{
  "n_layer": 12,
  "d_model": 192,
  "n_experts": 64,
  "experts_per_token": 2,
  "d_expert": 160,
  "d_shared_expert": 128,
  "activation": "mish",
  "moe_layers": [1, 2, 3, 4, 5, 6, 7, 8, 9, 10, 11],
  "router_score": "sigmoid",
  "normalize_top_k": true,
  "routed_scale": 1.41,
  "balance_loss": 0.000162,
  "balance_bias": true,
  "n_groups": 4,
  "groups_per_token": 2,
  "shared_expert_gate": true,
  "init_std_router": 0.0214,
  "lr_router": 0.00104,
  "vocab_size": 4678,
  "norm": "layernorm",
  "norm_eps": 1e-06,
  "tie_embeddings": "early",
  "optimizer": "adamw",
  "lr": 0.00187,
  "beta1": 0.9,
  "beta2": 0.99,
  "batch_tokens": [65536, 131072, 262144, 524288],
  "seq_len": 1024,
  "train_tokens": 861400000,
  "steps": 4488,
  "dataset": "wikipedia_en"
}
Below are experts of layer 7 (counted from 0) of a mixture-of-experts language model. Rows are named router (the router's row for the expert), down (a neuron's output weights, with its number) and show model dimensions 0-191. Each number is 50 + 12 x the weight over its row's rms, rounded and kept within 0 to 99.
Before each expert's rows: "comes before" lists some tokens at least twice as common just after its tokens as in all text. This comes from a sample of Wikipedia text that the model never trained on. Tokens count by the router's weight.

# expert 13
comes before: "\n", "-", "|", ":", " Species", " Genus"
router:65 48 42 56 40 68 61 72 32 61 43 55 64 38 48 62 70 55 43 46 55 62 50 66 38 59 54 52 51 63 50 32 57 43 26 48 42 62 47 33 22 50 38 54 84 55 54 46 44 54 70 33 52 48 75 56 39 33 21 49 71 60 44 44 53 68 37 37 31 34 61 50 61 48 30 54 63 54 49 49 48 63 58 50 40 53 47 43 38 48 53 73 54 50 40 49 69 60 48 63 71 50 46 33 59 67 45 64 39 72 53 37 59 57 40 61 57 53 56 35 31 75 40 44 36 53 22 25 68 61 55 51 40 59 30 45 64 62 56 31 40 41 35 58 53 53 42 58 39 51 43 58 63 53 58 46 70 51 27 32 55 62 67 47 51 73 43 43 40 39 35 36 68 44 45 65 50 49 57 42 60 43 34 56 52 66 49 43 54 41 46 60
down0:76 48 58 51 85 51 56 55 57 54 66 65 67 36 54 19 31 61 45 35 57 40 63 43 63 51 55 42 28 50 22 40 47 38 52 74 54 56 23 59 53 64 59 46 43 59 62 48 62 52 54 58 65 57 22 62 50 33 40 65 39 56 52 21 41 51 31 36 45 31 84 40 44 50 50 47 52 48 27 35 43 57 47 50 45 43 50 42 51 54 43 53 55 36 42 41 44 46 63 52 69 67 47 34 62 59 54 40 51 54 38 54 38 56 55 44 43 52 50 67 51 70 38 48 35 58 49 48 63 43 34 45 38 47 46 54 41 57 51 42 62 52 57 45 41 51 38 51 37 45 44 49 57 56 77 63 31 54 32 81 28 62 46 34 61 61 26 59 48 55 52 54 67 57 53 54 57 64 65 69 61 66 53 48 56 53 56 73 46 60 69 52
down1:51 57 34 59 46 35 33 31 58 52 52 29 36 41 71 42 58 34 40 57 54 53 55 67 31 61 48 43 54 53 36 52 59 57 53 59 39 51 47 33 37 69 48 43 41 50 44 47 46 68 57 46 32 39 55 53 43 58 42 58 50 52 40 56 58 63 57 47 57 63 60 35 70 48 62 41 47 55 57 46 36 58 45 39 35 15 46 44 79 77 76 51 35 58 36 36 52 54 34 67 73 66 50 38 42 47 67 51 60 68 34 60 32 53 73 67 56 21 30 59 39 52 43 29 46 56 44 55 36 69 61 72 39 51 53 56 55 45 45 32 51 59 50 62 43 58 53 46 60 37 43 55 42 54 47 59 46 61 47 23 39 40 40 84 75 67 40 58 40 36 76 69 65 52 50 55 37 53 56 42 43 56 54 64 34 53 41 42 46 45 61 50
down2:73 54 48 52 76 47 48 59 52 58 60 65 56 35 59 47 31 55 64 29 57 37 51 63 39 63 42 38 44 45 29 46 50 68 39 58 61 40 59 61 44 46 50 49 41 59 67 37 55 66 34 60 51 42 52 69 59 25 46 44 44 40 63 35 60 61 72 63 66 41 57 52 46 65 36 35 60 39 49 54 51 66 41 62 29 17 69 48 56 42 39 69 45 28 63 52 20 36 86 69 35 27 34 46 58 45 51 37 44 46 53 53 42 45 60 45 57 71 44 48 61 60 26 45 47 42 38 57 55 59 45 49 47 64 47 67 63 42 53 46 46 61 68 40 51 46 35 44 50 56 69 59 48 38 50 53 34 64 37 56 55 46 59 56 35 61 32 43 46 38 61 39 40 49 32 40 59 61 41 44 55 60 40 71 58 68 50 31 55 29 72 36
down3:41 46 49 35 37 57 44 49 45 65 43 45 50 58 61 65 53 62 55 50 57 48 44 59 51 28 51 52 59 57 40 40 50 63 36 32 47 46 22 37 38 86 47 48 37 61 64 70 67 71 60 53 43 50 49 55 76 54 41 41 51 43 40 38 50 34 49 63 68 56 38 39 55 36 51 58 64 73 42 48 47 61 54 44 54 50 26 52 63 57 65 54 37 55 55 58 56 45 53 64 81 36 55 38 56 56 53 39 42 59 56 38 56 47 55 42 35 44 62 53 35 44 51 25 38 48 43 58 54 32 71 55 52 59 50 39 28 50 40 56 42 61 45 65 54 56 37 51 26 37 62 22 46 57 45 48 66 80 56 37 84 12 49 43 58 59 53 45 47 55 45 46 36 55 43 66 29 57 42 69 59 76 47 32 44 55 61 71 47 46 55 58
down4:40 57 52 53 68 56 41 43 67 67 37 35 31 30 60 38 58 40 49 46 50 62 20 55 38 47 69 56 39 44 47 44 55 48 49 45 35 53 73 40 50 50 36 51 51 56 32 42 57 51 56 53 50 19 50 36 51 44 44 64 46 76 46 44 57 40 68 48 46 38 73 50 50 42 20 40 53 64 59 49 47 69 54 50 49 66 48 53 45 81 42 46 57 49 32 54 57 59 82 66 53 38 37 50 51 63 60 44 43 33 37 36 28 33 38 49 54 57 25 59 38 61 56 60 28 51 40 43 53 49 46 51 51 63 50 44 47 67 53 53 44 37 54 55 56 45 53 73 61 46 10 51 48 57 51 67 54 45 72 58 51 58 56 48 74 45 49 54 56 55 61 53 48 62 31 58 53 48 43 30 43 23 49 67 80 50 52 65 77 52 63 43
down5:64 47 14 51 64 32 44 72 43 48 27 67 46 43 47 45 54 44 50 39 63 52 31 51 47 41 60 62 45 66 56 36 50 49 53 67 77 37 47 53 56 58 54 46 31 42 39 73 52 57 48 45 59 41 41 34 59 56 54 48 61 09 45 36 44 49 65 56 74 39 56 60 60 56 47 77 62 53 50 44 71 58 38 37 43 41 57 47 38 51 54 85 52 53 61 52 48 35 46 50 64 43 59 71 76 39 55 61 50 40 38 59 48 50 37 53 61 63 37 71 51 38 60 54 48 45 50 56 66 61 47 48 41 61 54 61 34 36 47 48 52 46 36 36 48 72 29 32 34 40 77 44 42 41 50 52 39 57 33 31 38 34 51 64 65 34 61 51 68 51 72 32 43 40 38 38 70 35 49 50 47 56 45 58 49 55 63 45 34 58 60 42
down6:50 47 55 33 51 56 51 64 41 50 42 53 56 48 81 45 37 54 79 72 69 45 65 56 49 47 58 51 54 43 57 43 55 64 69 46 70 64 62 65 50 66 69 39 27 64 42 61 22 35 37 47 70 67 24 47 38 47 44 60 60 71 40 63 56 40 32 30 49 43 45 37 55 58 65 53 50 44 32 71 52 36 45 40 60 45 39 65 49 32 51 41 49 47 46 37 52 42 59 43 76 48 54 41 37 38 40 49 44 30 56 44 48 50 47 51 57 51 45 39 35 61 64 42 44 70 54 30 51 49 53 66 52 52 65 26 32 58 65 31 56 56 41 43 43 62 70 42 31 30 68 45 63 61 51 48 49 39 54 49 44 52 35 43 60 40 84 41 41 37 58 58 52 46 47 49 45 66 40 44 74 26 49 47 53 44 55 57 52 52 28 72
down7:22 64 45 17 48 57 55 45 57 54 27 56 58 57 16 47 64 38 42 38 48 39 49 45 48 45 54 60 52 66 44 34 64 73 34 38 57 52 44 59 39 84 50 43 66 77 62 56 58 66 39 59 71 69 43 51 53 59 29 48 51 48 63 39 30 54 50 58 49 23 61 41 55 28 37 41 51 63 73 42 56 62 37 50 43 41 29 38 52 67 57 63 52 60 40 64 42 54 39 26 51 44 56 47 52 36 69 54 35 54 59 26 41 51 47 51 50 35 42 35 51 39 56 51 57 35 41 67 45 50 51 55 59 48 61 35 59 63 53 44 47 33 60 57 43 67 47 51 51 30 58 29 48 52 41 49 42 45 61 18 58 61 49 60 70 45 48 63 39 45 36 56 66 47 36 61 51 40 51 54 71 57 68 60 65 59 70 49 55 44 53 62
down8:42 55 63 55 66 36 57 41 39 51 43 33 34 64 27 54 37 26 56 61 70 58 59 44 69 42 45 57 57 51 58 55 44 33 53 28 49 44 50 68 55 31 67 16 68 48 50 51 25 54 46 47 42 46 52 56 62 49 48 53 22 53 43 22 35 46 61 70 61 38 48 38 52 52 49 45 66 59 45 34 34 39 47 38 54 76 60 50 57 35 41 48 35 61 54 39 40 61 33 42 50 55 56 46 51 68 68 70 49 79 56 52 47 64 52 37 50 49 53 35 35 49 49 52 34 41 63 68 56 57 29 73 37 62 57 57 61 35 48 52 51 46 42 50 56 48 61 45 59 66 69 55 49 43 52 39 51 54 71 35 32 52 56 78 55 43 52 62 67 45 45 43 67 62 43 47 40 30 31 58 54 34 45 62 62 42 36 63 43 83 42 48
down9:44 37 33 38 43 42 61 67 43 56 42 58 62 45 58 65 36 69 48 48 52 59 39 51 26 50 64 56 48 59 62 41 31 43 57 44 36 49 43 37 36 41 47 53 47 67 73 28 50 55 54 62 39 57 55 48 52 54 45 33 64 62 47 29 43 42 49 45 25 77 25 55 69 56 49 56 48 61 60 57 50 48 41 41 45 39 35 68 62 43 43 46 50 67 31 27 62 53 61 36 50 59 43 58 41 44 65 54 64 34 54 60 56 51 53 36 46 50 54 57 44 80 60 33 65 33 45 39 41 56 66 67 43 27 26 58 62 49 35 48 49 34 60 54 52 64 77 53 53 66 36 47 48 40 68 31 42 55 56 60 59 42 65 65 43 43 56 15 35 28 48 46 57 66 57 67 31 57 54 51 74 56 63 60 67 39 28 58 52 45 51 64
down10:38 36 64 49 45 47 59 67 61 69 54 60 48 58 56 54 66 72 48 48 44 34 53 72 49 54 53 63 38 60 59 75 61 61 44 64 58 51 46 60 39 38 65 72 52 51 47 51 52 36 41 52 66 56 52 59 36 53 61 45 33 63 50 46 44 57 62 49 38 55 46 36 10 50 32 38 21 35 49 67 66 48 50 62 53 51 52 62 73 55 73 48 31 42 40 56 29 37 66 47 53 53 44 35 39 44 61 66 47 52 65 47 60 54 22 59 57 53 31 41 48 50 28 57 53 63 60 47 46 42 47 59 66 30 35 28 37 60 53 47 39 33 48 55 27 59 50 36 50 58 68 39 60 40 53 45 58 63 33 43 53 37 66 84 52 59 42 33 33 55 39 58 39 46 52 46 63 55 45 38 41 58 26 51 66 66 38 39 33 38 47 32

# expert 61
comes before: " |", "}", "2", ")", ";", "1"
router:39 44 30 54 52 46 66 53 55 61 43 58 41 57 49 69 62 55 30 55 50 59 60 58 52 36 39 51 46 64 38 40 45 43 58 51 39 72 54 34 35 47 45 60 72 43 55 45 41 49 41 25 73 52 65 48 40 50 74 50 64 54 53 37 59 61 44 37 46 38 63 57 56 71 51 26 67 68 59 57 52 60 60 29 50 54 44 43 35 52 35 45 45 70 41 43 62 60 47 75 71 46 42 57 70 61 52 42 41 77 34 58 55 42 31 48 60 29 38 37 23 69 44 37 43 47 42 55 72 48 62 48 57 62 39 56 49 45 54 30 35 50 48 56 46 58 39 31 30 58 37 30 59 53 69 33 57 75 46 43 63 56 40 44 58 71 66 48 58 28 67 19 69 43 47 42 55 56 52 44 61 41 32 61 56 64 40 42 51 56 43 64
down0:58 47 40 43 53 40 64 62 43 53 57 46 67 37 79 59 31 30 55 41 35 43 66 59 49 50 54 59 15 16 42 44 40 70 36 50 37 55 55 59 43 46 70 44 62 72 42 45 40 43 31 48 38 37 35 63 71 36 64 58 58 68 52 46 49 55 55 44 55 28 56 43 43 47 69 65 46 44 60 60 50 59 53 34 67 45 59 47 49 54 48 51 41 48 99 44 44 43 58 49 43 47 50 36 42 47 39 35 57 46 52 60 48 53 60 60 36 18 31 72 51 61 34 37 62 51 55 35 59 31 52 51 41 69 49 56 59 60 58 52 62 46 39 64 37 48 44 32 42 47 74 71 52 54 60 47 61 45 65 48 59 55 34 41 47 47 40 57 74 50 52 32 35 50 60 49 44 44 43 44 53 59 42 42 69 61 42 49 57 39 40 32
down1:61 74 33 63 40 54 57 33 58 48 48 52 49 51 52 60 30 59 30 32 57 55 45 50 72 50 43 43 53 60 56 45 37 55 48 41 62 48 42 53 48 40 37 53 58 36 53 52 44 63 37 42 41 62 23 60 55 45 56 45 44 56 73 52 50 54 44 45 45 79 42 31 29 48 50 48 43 64 23 49 48 37 68 42 70 37 66 56 54 47 65 48 56 55 47 64 31 48 71 59 58 65 41 64 62 52 43 49 46 61 38 44 58 26 45 57 47 93 56 69 38 58 37 39 45 64 45 41 56 50 41 44 69 74 64 57 56 42 35 53 54 44 46 35 45 35 49 59 46 69 30 44 47 54 46 59 42 21 44 49 49 50 45 34 41 31 60 44 26 53 42 27 86 59 62 63 57 38 29 51 56 78 42 67 55 51 50 50 38 56 63 55
down2:51 49 30 60 38 45 52 55 48 44 86 69 50 55 48 41 64 51 58 33 70 40 51 46 50 48 58 47 59 55 87 40 39 67 54 50 63 42 56 36 25 46 48 51 39 34 57 46 61 59 58 26 50 63 41 56 48 61 59 33 37 56 51 33 69 71 56 48 48 60 58 53 38 65 35 37 50 58 72 63 55 57 56 28 52 40 54 63 58 43 34 58 45 50 31 41 50 26 59 43 61 56 48 57 59 41 60 68 65 47 38 64 82 36 32 53 60 63 33 22 19 53 59 50 58 57 37 53 21 35 48 30 47 50 48 46 51 42 35 32 41 54 53 52 64 54 47 47 62 48 41 32 59 47 41 56 36 57 27 50 46 54 67 72 56 65 51 22 41 56 52 55 53 51 61 36 47 48 49 59 62 48 56 50 55 40 44 38 45 68 30 48
down3:39 54 47 39 49 44 62 65 50 46 45 45 52 55 48 48 27 49 73 53 83 59 47 33 49 55 49 48 52 75 70 47 47 49 61 70 74 41 54 46 40 42 30 51 48 53 46 57 48 60 33 45 43 53 65 66 58 61 41 81 31 62 55 64 49 57 55 46 40 65 52 58 44 63 58 44 38 40 45 38 51 50 72 44 40 62 39 45 55 58 58 59 58 38 73 44 31 40 43 63 66 75 44 61 45 32 70 40 47 58 52 57 50 44 57 41 46 57 64 58 50 44 55 41 46 46 50 50 44 51 49 42 36 22 45 38 80 65 47 50 39 26 46 38 50 44 76 12 42 55 36 50 41 62 64 46 27 38 65 45 44 41 76 54 53 27 33 64 44 52 70 37 49 26 43 46 53 42 47 70 47 40 44 57 57 33 49 61 39 62 27 45
down4:83 59 55 46 43 47 51 64 52 35 42 59 37 69 54 33 41 55 66 44 22 45 49 62 42 55 52 67 33 68 52 55 61 58 44 54 40 53 37 65 48 22 43 58 36 33 69 57 53 58 38 54 43 81 47 64 78 42 53 51 40 58 52 62 48 59 51 47 56 44 58 57 50 58 43 67 29 39 39 68 29 59 40 36 24 62 49 40 48 45 66 33 42 63 46 56 55 37 45 66 39 15 56 37 47 52 45 52 41 58 71 47 52 57 45 39 66 60 72 41 45 35 48 47 44 72 65 31 56 45 68 46 47 43 45 64 35 57 60 48 32 37 46 50 52 44 53 54 47 41 58 47 33 70 57 49 37 54 35 56 46 24 75 29 54 43 67 66 36 39 42 57 66 33 51 43 46 66 46 56 50 58 69 60 43 55 57 56 39 55 64 39
down5:67 40 33 49 53 22 54 37 41 45 68 38 43 59 61 67 59 61 62 47 55 45 51 46 46 69 58 57 53 52 42 44 47 55 58 50 49 29 53 38 46 35 49 32 62 67 45 47 49 49 61 31 55 31 34 33 58 39 62 52 46 74 39 41 42 41 69 52 58 28 53 65 62 52 41 38 69 69 37 53 33 30 53 40 71 56 66 66 40 53 39 50 62 51 98 48 44 49 37 37 58 41 56 54 46 56 63 48 46 56 43 57 74 38 66 44 41 42 67 55 53 32 50 56 47 31 41 34 62 49 51 45 50 68 40 52 50 66 62 31 55 48 56 86 56 59 37 43 37 55 39 59 47 65 56 47 53 43 49 35 72 70 57 64 63 34 44 40 45 59 37 44 58 38 24 53 41 36 55 44 46 46 58 67 45 32 62 42 38 58 46 25
down6:44 40 37 50 33 72 52 51 70 58 32 52 72 63 79 27 60 42 33 46 64 44 43 53 60 17 48 62 59 52 48 57 52 49 59 69 42 62 47 58 57 61 55 32 62 74 49 37 52 61 49 46 32 56 40 53 43 72 51 42 45 55 66 48 38 51 37 60 45 62 37 36 66 49 37 31 46 42 56 42 37 78 36 54 55 46 43 48 46 22 63 62 62 53 56 63 32 60 58 72 40 57 40 49 60 54 52 48 42 31 33 44 37 64 42 47 56 43 38 44 89 50 61 39 38 74 53 42 64 42 45 55 46 20 58 65 46 46 41 42 38 60 53 32 27 42 40 53 60 65 47 55 30 36 61 63 56 41 42 50 48 47 41 41 58 60 59 59 32 62 34 48 32 64 41 51 50 67 47 43 50 54 55 61 61 36 51 65 68 45 59 56
down7:52 69 60 55 58 58 48 50 37 42 41 31 52 37 57 45 55 56 27 44 41 53 60 55 38 64 53 66 56 62 78 73 59 46 50 55 28 59 48 51 56 58 42 59 28 45 49 49 54 65 54 57 46 47 54 71 52 25 44 43 43 46 48 57 58 15 41 45 46 42 48 49 79 46 26 44 40 61 52 35 46 38 53 48 61 48 62 28 61 51 41 47 61 51 85 55 69 39 34 27 31 56 69 69 28 69 23 41 37 66 56 51 23 61 55 48 53 54 65 46 35 47 68 51 52 75 72 41 47 47 57 35 46 36 48 57 65 44 58 46 73 50 32 53 55 49 49 53 54 52 43 18 65 41 45 48 40 47 64 44 56 57 56 37 60 45 52 40 58 42 41 40 53 35 55 56 56 54 35 44 41 59 72 49 64 65 40 47 28 44 52 64
down8:54 47 22 43 47 42 45 52 56 53 59 48 36 50 54 55 69 49 68 70 67 51 59 58 58 63 65 43 60 50 54 32 24 46 50 63 43 49 64 30 33 33 47 44 58 47 64 68 45 62 67 57 62 40 36 44 71 42 60 44 52 64 32 14 43 58 64 57 56 26 55 60 66 63 35 34 40 32 61 59 58 40 44 43 69 45 51 57 46 52 47 51 48 22 71 41 59 55 42 58 59 74 69 52 54 54 42 63 46 33 56 58 61 64 50 41 63 37 58 49 50 51 50 42 55 51 58 60 25 38 45 43 63 69 64 51 42 42 48 35 45 65 65 63 43 62 27 55 33 52 56 46 41 59 39 51 54 35 59 28 58 45 36 41 81 67 45 44 31 35 46 59 51 37 35 44 34 52 50 14 40 41 42 41 45 52 62 61 49 58 64 36
down9:41 48 45 63 49 35 31 45 75 32 70 51 43 57 51 63 49 36 61 61 65 62 51 57 53 35 42 36 42 63 67 36 39 39 62 47 54 51 58 61 51 59 56 60 37 28 47 57 54 52 43 48 41 62 46 52 69 58 58 58 56 60 31 24 53 53 48 35 35 65 40 40 31 78 44 49 60 46 48 45 74 52 42 48 37 55 68 63 31 44 33 37 27 58 27 38 41 52 64 56 54 71 28 56 67 71 41 48 63 48 43 47 70 36 43 56 77 58 54 54 39 55 49 64 64 56 53 51 24 46 49 29 26 41 50 46 39 55 30 32 32 65 69 64 31 57 53 49 48 58 62 38 54 52 40 48 29 49 54 44 53 63 41 61 69 36 80 44 48 46 54 53 67 48 57 50 54 48 48 65 58 26 60 40 53 35 55 53 62 69 38 46
down10:44 56 63 33 44 59 32 46 44 67 54 46 44 28 70 40 44 49 55 67 49 43 54 22 56 61 58 47 48 43 66 57 35 38 78 34 67 38 48 53 55 52 38 60 44 43 34 58 60 66 44 58 52 66 53 52 46 62 38 73 53 44 47 65 39 60 44 53 47 47 48 53 56 62 36 65 51 59 30 48 44 42 53 40 39 54 21 53 61 60 62 58 51 36 17 77 66 51 39 82 42 60 57 44 56 35 35 46 61 44 77 41 26 44 32 63 32 58 50 55 60 35 51 52 50 42 47 74 72 46 47 34 48 40 40 36 48 41 71 53 49 45 30 42 57 54 51 30 66 53 50 38 39 55 47 48 32 37 73 56 62 57 50 56 27 70 66 54 55 49 38 73 43 60 38 72 51 52 61 50 47 48 36 50 38 45 30 37 59 49 40 65

# expert 54
comes before: "-", "|", " •", "ional", " Website", " Years"
router:45 55 41 62 48 59 57 70 52 70 39 81 56 23 34 58 55 30 49 57 58 74 50 77 58 62 46 45 40 56 43 33 63 42 42 62 41 48 42 25 34 43 44 55 66 45 37 54 32 63 55 49 47 38 75 62 36 43 46 59 60 52 70 42 63 44 37 40 27 48 70 62 64 46 38 43 59 41 67 50 49 50 52 46 31 44 44 34 45 33 62 51 49 58 45 48 55 50 34 50 51 54 42 47 51 64 69 53 49 50 49 51 52 40 46 59 74 36 70 47 32 36 24 43 36 46 38 41 66 50 62 52 76 61 31 36 75 64 69 49 61 48 54 41 44 59 48 76 29 40 44 43 57 82 54 54 74 53 39 37 56 55 50 30 53 66 38 41 41 32 56 37 60 36 41 58 41 58 54 51 55 49 64 45 37 57 44 62 53 58 45 41
down0:46 45 61 55 60 37 61 45 73 60 41 72 53 56 55 37 42 64 49 36 51 42 64 69 46 62 42 65 33 43 30 45 38 52 46 32 48 47 50 56 35 46 57 40 48 54 45 46 30 37 51 66 40 43 59 55 34 67 59 33 45 30 65 36 47 48 37 56 54 47 42 41 71 49 35 51 47 57 39 44 56 41 54 72 47 31 55 58 56 38 52 57 57 42 38 42 54 54 56 41 56 63 51 58 65 53 37 25 31 54 47 16 54 42 64 44 64 61 56 57 52 46 28 44 48 44 55 43 44 41 51 99 51 38 52 40 61 46 35 42 62 40 45 36 55 35 34 75 59 69 42 51 71 57 60 54 42 72 39 46 47 58 37 43 34 51 68 72 47 39 76 71 51 47 25 61 61 46 47 49 28 52 64 50 45 42 49 54 56 44 78 67
down1:78 76 36 66 37 43 35 38 46 73 49 55 68 55 43 39 55 45 51 65 62 34 46 37 58 58 64 58 39 40 50 50 26 42 49 46 47 62 54 32 64 54 42 56 46 51 59 41 49 55 61 40 37 66 60 27 54 69 39 49 53 40 48 59 47 69 47 54 44 62 36 39 66 61 52 41 48 57 18 50 52 37 43 37 60 44 42 49 50 45 66 48 39 24 29 54 57 61 21 39 59 41 42 44 62 54 63 41 66 57 46 44 55 53 51 62 67 55 43 46 60 56 27 61 33 62 65 52 45 40 54 46 42 57 47 85 54 34 49 70 76 51 46 51 30 43 48 43 50 24 49 31 64 41 50 87 63 54 63 52 66 35 69 50 42 65 56 35 52 60 38 44 60 35 41 50 53 50 61 53 43 47 38 35 33 35 50 47 48 65 31 42
down2:52 76 54 50 77 37 71 40 56 39 56 64 40 49 57 73 40 38 53 48 40 21 44 39 60 51 56 58 63 56 59 68 38 52 27 43 72 47 44 48 59 51 49 43 44 46 35 46 37 23 47 41 34 52 53 47 58 37 44 49 70 63 39 62 51 53 31 52 58 47 80 53 45 37 36 46 33 59 61 37 33 50 44 56 51 28 43 53 56 50 48 59 43 62 73 42 43 49 53 45 45 40 62 38 60 49 53 34 58 57 71 52 70 68 58 65 38 55 57 53 46 48 47 41 54 49 33 65 65 45 23 47 67 52 42 57 54 50 36 23 47 61 56 38 62 62 32 39 38 22 53 59 35 62 37 53 46 57 33 46 51 26 51 49 72 39 46 54 58 27 55 57 49 70 52 51 44 35 57 49 47 61 64 69 46 53 59 55 75 83 60 41
down3:38 54 31 50 40 46 48 46 57 48 37 55 57 58 35 45 63 65 64 25 44 46 57 52 65 42 28 57 43 55 75 40 43 70 59 53 37 53 73 58 53 67 59 30 41 63 47 54 82 37 54 43 24 55 64 50 30 59 47 62 49 49 61 43 47 55 48 45 50 46 55 60 46 38 37 68 46 60 48 66 38 53 51 30 55 38 64 25 61 58 43 62 52 52 56 49 53 33 66 59 34 52 37 55 48 48 52 53 52 52 46 63 34 59 61 60 63 49 39 43 39 67 51 28 51 72 51 27 61 77 69 42 45 49 54 43 51 66 43 56 47 61 58 62 53 50 49 58 65 38 38 37 74 69 31 59 42 47 43 38 51 40 25 64 50 41 48 40 43 47 34 28 45 36 74 63 32 58 39 73 35 50 66 31 50 37 70 32 54 71 50 40
down4:55 38 52 33 81 56 48 53 48 52 47 80 69 44 35 42 49 56 53 45 29 56 23 60 52 60 38 39 56 54 46 37 45 63 34 57 35 57 66 39 29 51 66 45 38 52 52 75 41 62 42 72 23 46 32 45 50 49 63 49 46 41 62 57 56 43 48 47 55 61 53 63 38 43 26 48 57 64 60 23 54 55 63 57 54 46 60 54 54 40 60 59 52 52 95 51 66 49 59 28 54 40 34 67 42 53 32 40 48 31 29 46 45 54 38 34 44 43 58 58 54 41 74 50 62 38 50 61 42 63 49 62 43 35 44 50 50 54 37 73 58 57 51 65 49 40 47 71 39 51 45 57 44 60 52 38 58 55 53 56 52 58 25 50 53 36 41 75 60 25 58 42 46 51 75 68 38 61 62 49 38 48 63 50 53 63 52 43 60 42 33 40
down5:69 52 53 40 42 41 47 54 46 64 52 35 43 73 51 65 32 49 61 59 42 48 51 53 51 46 53 51 37 43 45 36 59 59 58 60 36 43 49 26 48 34 36 59 38 61 37 58 52 58 51 37 60 43 53 59 61 34 42 50 28 49 59 65 58 49 66 31 71 49 71 34 37 47 49 53 48 35 70 79 46 38 55 61 33 53 26 70 52 56 49 66 50 50 50 42 51 73 71 68 28 65 45 43 54 68 56 29 57 56 43 56 53 53 38 51 49 40 64 50 55 14 39 30 38 44 50 60 62 51 40 42 63 53 37 33 56 63 43 42 49 51 49 56 59 38 45 41 65 33 55 22 46 75 37 51 59 60 47 75 44 45 25 72 44 30 53 33 49 51 71 63 53 54 51 63 33 34 39 53 45 61 57 57 63 54 41 58 41 61 79 55
down6:58 57 38 36 67 59 78 51 65 69 61 53 48 48 54 41 48 50 45 44 44 47 54 44 38 74 54 47 53 31 44 63 59 51 61 48 63 49 29 52 73 21 61 60 37 29 46 44 24 45 66 59 58 49 62 31 76 57 41 44 65 20 52 23 51 58 62 64 44 52 67 35 58 25 63 45 40 52 48 45 55 42 37 40 37 43 54 29 66 34 42 44 46 57 35 81 26 61 40 54 59 65 74 46 67 46 49 51 44 54 41 42 48 67 25 50 52 55 50 47 29 56 34 51 37 30 33 57 63 45 66 54 57 39 69 46 52 52 50 59 57 65 44 36 54 46 55 42 53 41 50 38 41 65 61 42 59 64 35 62 39 45 39 54 40 49 33 55 64 40 60 44 73 44 68 49 56 62 41 61 53 46 69 37 50 48 46 47 46 50 69 55
down7:74 61 62 49 61 29 56 50 53 60 34 49 69 50 56 62 53 28 45 56 47 48 56 64 40 49 64 55 34 47 53 52 51 57 47 49 65 39 58 30 60 27 41 35 56 48 54 50 54 55 56 51 44 60 39 57 73 47 56 37 33 35 67 52 68 51 40 50 59 60 64 41 56 44 58 55 51 50 35 40 52 63 55 35 44 37 29 44 43 44 52 81 07 44 55 68 38 38 40 41 34 68 47 60 72 46 46 35 41 72 43 38 41 57 44 46 60 65 44 38 61 46 48 49 52 41 50 54 56 55 55 38 29 34 57 34 62 40 57 50 46 56 40 47 52 29 41 24 54 34 57 52 37 29 54 56 36 45 49 54 62 58 41 40 59 61 33 66 36 51 38 48 64 55 56 51 31 58 48 56 52 73 67 54 40 85 45 76 64 61 81 41
down8:35 64 38 69 37 44 48 42 37 65 57 54 38 48 53 50 54 53 58 25 47 37 58 32 44 64 51 53 54 58 27 68 46 53 42 47 29 49 60 52 40 54 23 63 58 47 55 43 62 70 64 22 54 44 53 43 36 60 38 49 61 47 49 27 51 50 70 74 63 53 32 57 52 42 41 57 48 53 82 33 43 28 35 55 48 49 57 43 37 36 54 65 50 42 28 30 59 59 71 65 64 54 49 41 60 36 43 53 55 56 64 58 50 38 44 58 54 51 63 34 31 41 60 50 57 43 49 49 44 72 52 67 71 34 41 49 54 33 45 53 48 44 43 55 49 49 67 56 56 55 48 44 51 54 58 64 61 35 31 58 34 45 54 74 55 62 67 45 45 60 24 54 45 70 38 20 35 50 89 50 42 38 66 60 52 59 38 49 62 62 33 52
down9:51 52 43 44 38 24 70 58 36 40 58 51 43 51 54 55 51 46 64 46 45 38 52 46 56 86 41 59 47 45 54 77 29 58 44 64 24 65 39 26 53 43 47 53 46 44 47 54 39 50 71 54 52 61 46 57 41 48 33 47 49 32 58 57 38 52 41 41 60 71 40 49 41 39 49 69 56 50 56 43 61 51 57 62 50 31 42 44 55 54 61 75 42 52 56 48 65 50 70 33 30 43 66 79 66 26 63 48 26 34 41 52 45 58 66 38 35 57 44 40 55 44 62 64 50 40 33 62 58 48 45 31 45 54 58 31 71 56 37 42 57 37 45 59 72 22 34 48 31 47 48 52 37 60 45 54 48 37 36 65 50 61 56 52 50 60 38 72 61 24 42 63 61 49 46 40 73 41 58 53 50 63 54 38 47 71 40 62 41 73 51 67
down10:47 47 46 41 64 44 46 67 51 45 55 57 60 67 47 45 69 58 56 40 51 41 37 61 49 37 52 53 46 50 34 53 41 34 67 57 32 60 79 24 60 49 55 39 55 56 73 40 54 54 49 36 61 45 68 43 61 57 43 46 47 36 56 50 39 51 32 66 59 27 70 61 64 62 37 60 32 39 47 40 66 55 56 19 50 60 59 66 40 56 59 43 43 35 36 27 68 57 66 50 37 78 31 22 37 55 63 50 58 61 43 47 55 53 64 47 41 47 28 59 18 34 62 42 58 26 57 58 50 53 41 58 35 54 49 52 51 40 42 49 62 30 47 51 65 33 54 56 69 56 39 49 37 34 49 55 45 62 26 45 38 35 44 59 52 69 33 43 58 76 49 53 62 25 51 51 67 56 71 63 44 65 36 57 42 43 60 47 56 57 51 53